{"hidden_size": 320, "hidden_act": "swiglu", "router_cosine_scale": 14.0, "init_std_router": 0.0108}
Below are experts of layer 3 (counted from 0) of a mixture-of-experts language model. Rows are named router (the router's row for the expert), gate (a neuron's input weights, with its number), up (a neuron's input weights, with its number) and show model dimensions 192-255. Each number is 128 + 24 x the weight over its row's rms, rounded and kept within 0 to 255. Numbers have three digits each.
After each expert's rows: a language model's description of what the expert responds to; "comes after" lists some tokens at least twice as common just before its tokens as in all text. This comes from a sample of Wikipedia text that the model never trained on. Tokens count by the router's weight.

# expert 58
router:117136103130133147119109090153148113137134117146126130135135153104093116169124115095109178090158149115118130100068139114111119126119101133116132146114114079123123140168128101096099128127112153
gate7:114150118134168128132118102121129135115105124147105108151120153096114134172122125153105105115136127085160142123128112130118116125176097116118126130129127101107114162106086126156124132136107160
up7:137103139135083163093149149128150159113124119114113139081126108112164136081169148129142162171122168152127116161155149124134135103104127150160116136117145127113117097142132095084152108150138159
First pieces of proper names at the start of a word, often people's surnames opening a sentence, such as Dor-sey, Lor-ena, Kam-kin.
comes after: ",", ":", " of", " |", " the", " by"

# expert 14
router:070154141148119118136119111123151142094158137133118135095106121120113135137121146130121178119146105111074137085115135132112125130126100116117113154098148110086120116169119080082102108136152117
gate0:111174144106140126121125136151127126131132109129123130085124125109138159122102139139135156095116166129136133135108166099137104105117104150155152105135149091106162110111118086118114100103170170
up0:142128102137141155176125102128117129128122143133191124141172114154133139140116156158144128145158148140111101135093058129119111150154160124146116164112138114171124126122152192086116087085145145
Colons after years in youth or senior career lists, "born to" after birth mentions, table pipes between teams, and non-Latin characters.
comes after: " ", " Born", " born", "15", " name", "1"

# expert 46
router:155091116183103184103096111093146138097108123107151137138100162068080127141158113087142192111142154132067126102110166141113156130129077158098105132095136125065129104144149112104157150152149128
gate0:101157147164146103124149120144142126137167130150137098112105118122111089132168119144134101079112168194074125138106101153127114119113107162169153099133103177113104137114118122150101127097131117
up0:124184087127169151164130172103093121130136141135142133129121105137117133125113104133112118120126130152146127113123077118135148111142109218155121171158058083186125160127103145158095159111111114
Words inside names of parties, institutions, countries and titles, such as Communist, Socialist, United States, Various, plus year pieces 19/20.
comes after: " ", " of", " (", " Women", " for", "{"

# expert 30
router:105089109138138178115117116152166130149155147148163104129121154126114125155120121115107181105145112163100103107109119155127133114088109160128169148062134124091136162109103119103122129134160125
gate0:094172149135078125105135089118162117126137095156128134111143114134157073119101124122126147125142129124109185146108135157145110100119132120138115115128157147140082140120105123131135151115182126
up0:143154108124162119154103151146111113112122134125146104129138160145089141074146150146139106173136127131138161143127113098137098125146145095092138126096093119121120148120108129130100131131098127
Opening fragment of a longer lowercase word after articles or verbs, such as f-iring, f-utile, w-age, reg-ret, inter-action.
comes after: " to", " and", " the", " a", " of", " that"

# expert 12
router:127121138169146148129124148124148149130150171130114118157120148065093126151104098128103148104093133138106142108115175120112108172109112162139136128093087097104115110145139111061139104122159145
gate0:157104144121154147145145133106098094122154132174159153145110142112155129142127112082128112156088133130121113133121111113127146105094158122140106075115126153121163140121147116119134154155128121
up0:095140051130112125130083153153152073097139111125124084129144094051096131108156117120119135134119149148137157087144151103120132146162118138157099124185117124111107145143145136104148128109100164
Wiki table row ends, empty cells, separator rows, coordinate symbols and letters inside asteroid designations like 2016 AY_{251}.
comes after: " |", "%", "°N", " |\n", "0", "\n"

# expert 4
router:137132139196123137128128100163159135156162127130138145127121136153091115148164108122098203131105123130089123120112141148101144135152108173117121130063115116122108094179146100112147105146159125
gate0:107186122151139113142135157173126155126158174139153129123184104114070122108116128138129122101158124151116157140111139123148104138119135126119180132120143118092115113126102103126097135107126105
up0:141101136156130108075108149066114096112097128138117117138123165132133193112187119151138092113131159128091100169136095094119149136167145149143106122129133141159131132099164126121157100145109108
Single digits and digit groups inside numbers in statistics, tables, coordinates and scores, such as 23,38'4', 64.'6'%, 7–6.
comes after: ".", " ", "–", "00", "10", ";"

# expert 13
router:153123146181139178118093135141153150107170172122118138157081134119087120150105160133095168135121128110098148094097136097124121132128111149115154143059098143110122110149128093125096129101132106
gate0:160138123129108132134124099139147166151105118176138140128117133126126115104135099148135138115118134113090122154096142076080138107056165119150157121113112131131134154081140140115146116101144105
up0:104108131138158144142135147082079115128129103097130125113112098100146121149134100099133112135121118165123167083097107162171143158149129122176120054130191170122156129137182115128132102134119144
"before" in career sentences ("for three years before transferring"), pipe separators in number-filled tables, and nationality adjectives like Spanish, German, Korean.
comes after: "0", "%", "1", "–", "2", "3"

# expert 63
router:105117123153130157117117121124144154168143165114127144139106095096106101174113145113102205096126142146136143066079164098118124093129144137133123126085117119128101122169163116087119132132156145
gate0:145082135113144108126176109152161143113116138155134098079146076129124153155101088136114131146152126105155141140132190137118116123120142112126102102142168148132095152132130124120124120126133120
up0:106116141112132080121141149134129104178101114158122116125162121145105131104130099156156128144104118118090133087108127141094130161145136067112113156137157104150111125128113145117138136096111131
Nationality, place and descriptive modifiers before nouns, e.g. Swiss, German, London, New, Early, low, black.
comes after: " the", " a", " of", " in", "===", "-"

# expert 2
router:140136120169128124150129077130170146130127125137132139125123123103103130161142100133093195113095098114120104114109167160106129126091120141112135140086105150086092117148106141092116112141143112
gate0:079130099151143145138123129130123170114131099133144134101130136090136133105081117109119141113127151133097129119121127132149114197153158147119115192107104119153135129105186141115140107152137098
up0:111178151146160164110127116118114150143111158134129138105091127119164127127129125128143129087129220135125108122133134118133128111106143123159104098143125082134130087113100153149099127094149168
Second year digits in season ranges like 2011–12, 1996–97, plus short uppercase codes and word pieces inside tables, lists and acronyms such as FM, SC, IAU.
comes after: "–", ".", " |\n", "-", "/", ":"

# expert 25
router:117141134148121185121137115157174139105121146122132128146133153106140121151127128140089180106129172114133119103076151139115148091114122134133144144098111104108115111131144104116124127131172091
gate0:131135132148121135121129125189133152177093133121161153151103152161133106118115113172113117153095153161122085154149159164146165089128149116143201128131103100094133132122135166131132140116156133
up0:142129152138146110208112132113120115131142145132134136176171122138127126122156080172116132132138088099155112119093042171093110149172122107099110096131104144135139099128102097145135111148141122
Time words after "the" or "his", such as first, season, year, October, plus sentence-opening adverbials like However and commas after introductory phrases.
comes after: " the", " his", "20", "19", "'s", " this"

# expert 60
router:139114114133099171136111099133130139096111147132130127116119155121103118164150154106123141134140144182129147147091142134139112125123120110129156132098096150094114119152130123087132098131150107
gate0:114135097135130130137106119185121153115122086131123113119157120114139166089179107168141121127151141103105150085124135079125097202156154134131140108140119103144156129119138150088097123117112149
up0:121130124120142145139140068121124194101138106116179146151125153138179128137109129108150120090117147103175103123079111102194133097138124096132126081120125138103153105150101127157148119131161144
"The" and "the" after prepositions or sentence starts, plus this, these, each and same, as in "in the".
comes after: " of", " in", ".", " to", " at", " for"

# expert 53
router:137113132166121158108121125130123141131151107149122121144128144087104115164141109122102191125120138155084150114115150139123116141104141138129102159092135114095138101149124100097186125129104161
gate0:130102158129096156144142111125138157139124103134113134111142111099151138142107098105138135156132135101100095122153141090121082138097086128069138104080158142114111099111138124126115100152130143
up0:165066098140114139128135087060130124118115118083106103095134131107138150109119121174156114116097145128176144087135113116110149130150117154135151130136090136163133119151102122118119132109133145
Pieces of foreign names and non-Latin script in tables and lists, plus commas after ages in death lists, as in Ivan Ramos, 58, Belizean.
comes after: " |", " K", " L", " R", " W", " B"

# expert 7
router:107120097146116147118124123082150123111147138121121144138116107090107101179161130119113194111126139144124137126123121144119128141091119115122122137076127126076116102155135088078137123153144122
gate0:156072118113123148169141134100110143122114145099122127132110099101125133124158117095138171114073121133122133145095138128145129115142112113149112148141116123155143122128141122139123135170127112
up0:073142116160140129155114114120146134128126135133101102079115139148127138112118141143109143116141165160116124066126096124186114120118121108084174140120140132137127155136128129137139088114117146
Digits and cells inside wiki tables, such as scores, years and stats, plus country codes and positions like POL, GBR, DF, MF.
comes after: " ", " |", "-", " (", "1", "20"

# expert 43
router:118107096161139158117104078093135108121126139098168138143095121119133102164151120130101165084172119138098135122107150156147138129135106097101133148115128118097115104140141141116092117118088126
gate0:118125153141106127135124118119169121116152147141126150120112132104161104117149142140105169110145167130137122098144142170134137122132132171144097160151138164088129129145142149196169125193141123
up0:068180126112145119101145134135099101088182184133153225132123132146112117127119140103155133119148148104101139127142167133126125131128157130108096121122122146110114139156152113118126157150122146
Single capital-letter pieces beginning a capitalized name or word, often after a paragraph break, quote or "the", such as T in Taylor, B in Bring.
comes after: " (", " \"", " the", "-", ".\n\n", ":"

# expert 38
router:128124083155129124112128111140144119092178143138147141142095106096113109171126114124094173108118140120124148101093132119132123185138122141127155125084113117095146113150155123079104137132113120
gate0:168126120158130147105164115116136143121117120172131109149110091132102062137105134156137124131135161083138129131146142126137101120123099160124143178120129129130116182087162139142088119123114127
up0:119141123143134104150110126131152097141157127142126115152080122136120095141106105114150106119128137143168114139156172106108097121112125110137149146122124153115094136117139168128099128121125096
Numbers and blank cells inside wiki table rows after a pipe, such as goal tallies, vote counts, dates and addresses like 315 Washington Road.
comes after: " ", " |", ";", "0", "1", "2"

# expert 51
router:135100122173140168139140110162150125098125164115165149153110133102121111190141140085120143086141167134074116102118159116157106132088120161148124142107096161046092140172115130109138106107193108
gate0:138137094133139134122143124127126079123192119132130122128126128145083156147086128114099136128144125137161110171135141105117156104142121122108132142114174138123118189107074115146102156160133110
up0:128148118130170115139136147165128147131122172133144101121117098130127139139140120127145127118068123149181139133124119099116120133088120166104193178133122163137115087183087133112113116123123101
Possessive pronouns and indefinite articles opening a noun phrase in biographical prose, such as his, her, their, a, an, 's.
comes after: ".", ",", " of", " with", " is", " as"

# expert 27
router:144136134143120157140104109125124108091103167118162144151128137105112129163112133104107196096129167118093125125069155143124123147128156186107134152089111101109138119133157111093116087157135119
gate0:131174122138153125148102163138138131101130129155112135142086079142145114115084147119098130145094152088147141129090156133136115164158118121112125191141101115126092141168149103122115120141166079
up0:173152125131183081175118172111175085125166165138122153150135098165128149097113128093074096100097142119113131120092109145143133140159154167114144140134120114151140146161131132130113127143170103
Pipes, spaces, semicolons and colons between numeric cells in sports statistics and election tables, e.g. "| 12 | 1 |", "233; 0.23%;".
comes after: " |", "0", ";", "1", ")", "2"

# expert 44
router:123119143210112140092117090109137125105139143141083167122091102119125107139113122128100186117118159118099173081108168115104131135096089131113152125094111114076128160141118120108149097161129123
gate0:113086106138177138159162093159162119113115152144134106157105087137145113110123145125118135121149153103076188133070132126130119144095134132095166150129086120121115132116149156122120146142129138
up0:144182127077094130136124166123114165137139115103167141141127149112115094150097147103141129125143131098135113101095153160123124093093108106161124163117119155142101098137147121143087153111160128
Opening "==" of a section heading after a blank line, as in ==Career== or == Honors ==, plus infobox and taxobox field names like Species, Born, Best.
comes after: ".\n\n", "-", "\n\n", "–", " |\n\n", " was"

# expert 35
router:137127137156108141122095125120131114079128144116161162103158156106151140175154122113105182073141137135130146124099155137119131132124112161120120160073151145072122098151139116124187134132109126
gate0:142144102085153152112148121107086084114116161120113104129134135116111107196135132113143101171100129135134145124119151105121111130109124132145128082103133140095071154121128118086102125146155112
up0:106123137104108124113094125142162144079171110121136136089098146125092157173158155136141110122084156142095134098115139114142093112079145164121141131113148122107137158165097117104108134156101136
First token of a list item or table row, such as rank numbers, dashes, species epithets and position codes like FW, MF.
comes after: "|", " ", "-", "\n", " \"", ")\n"

# expert 33
router:143103148146101141126136115134145110090147173143134128149123109079128140140129111102144188147153153125089166138127135133141136133089111139155105116078125097103120098143169120113147097109143124
gate0:140089128119110107133133129139145104184158137197162149144123106149144108139146110112139150140158088167083108132122123161097116140086143118156144105080149115114123137078119133126128152113139086
up0:104158140130105158102108087110135133141110076086120159119146153126088148130096121118129144128073111097123135093138129147118130114146154104094107175157106106138147094111116132146116142135120146
Line breaks or colons introducing quotations after "wrote," or "stated", list bullet dashes and numbers, and verbs like had, but, should.
comes after: " |", " \"", " that", " it", ")", " he"

# expert 36
router:104110125154114172120124084142167171122127155111159155128119141106148095159143093116128181145124171135114132119100111159127127114106103127120138136070136102079130108095140142114108131134162117
gate0:104140108107162142159136153129127153166140091115149109165097114130131116149127132171112146137151140135153140185107104133107133121094143103131153083134116083127131129105109132106102070105162119
up0:165161105108131105153116124177139073134095182146140112107146129118092157122134133114116147128123041135136117077118120126118136133192127119144128108133110091117122115120127125131139161164099120
First two digits of years, such as 19 or 20 in "In 1970", plus other number pieces and clause-opening when or although.
comes after: " ", " (", " in", "In", " In", " $"

# expert 31
router:140117149173117160087139086134140116085121127146142127120091134119107094168128105097122190106147158131111132104075135123187126108119136151132146143110124095081131089121137097099118105125135113
gate0:123135099091102102122126128154119118099119132162129141099122106123153101111109130088166130111151128104117071098161114130135118142115127148096133154152134150108132112125135126120149163128146094
up0:117149095132099113152071121105134092137176124157141112128121145120175122116122179131134133128168148114150134142162079167077129161141126160158142094097120110114167120114131164113130119127156123
Past participles and -ing verbs after was/to/he, such as served, known, used, published, plus "such" in "such as".
comes after: " was", " to", " and", " he", " also", " is"

# expert 39
router:090068111181132151141100108126155118107131155142100108117082142095107104169109142132149193145164123133072153144109109154141147136071104149108133184088101109125118099105147131077116091128152104
gate0:077055121127152153124084117142137097109137155165100086181089130091124088149124113144187128115144135117107113146155113103173116163151082118125152135130142096132134158127127123135168110133147155
up0:103090123120146161142110110129103098107134130139118112151144086054114100167148101146140120112134104106093119127125135120110105187123071139130169117131100095114100152145141122121171123152194136
Occupation nouns and century digits in biographical text, e.g. actor, songwriter, politician, "(born 1972)", and year prefixes 19, 20.
comes after: " ", " (", "born", "–", " film", " American"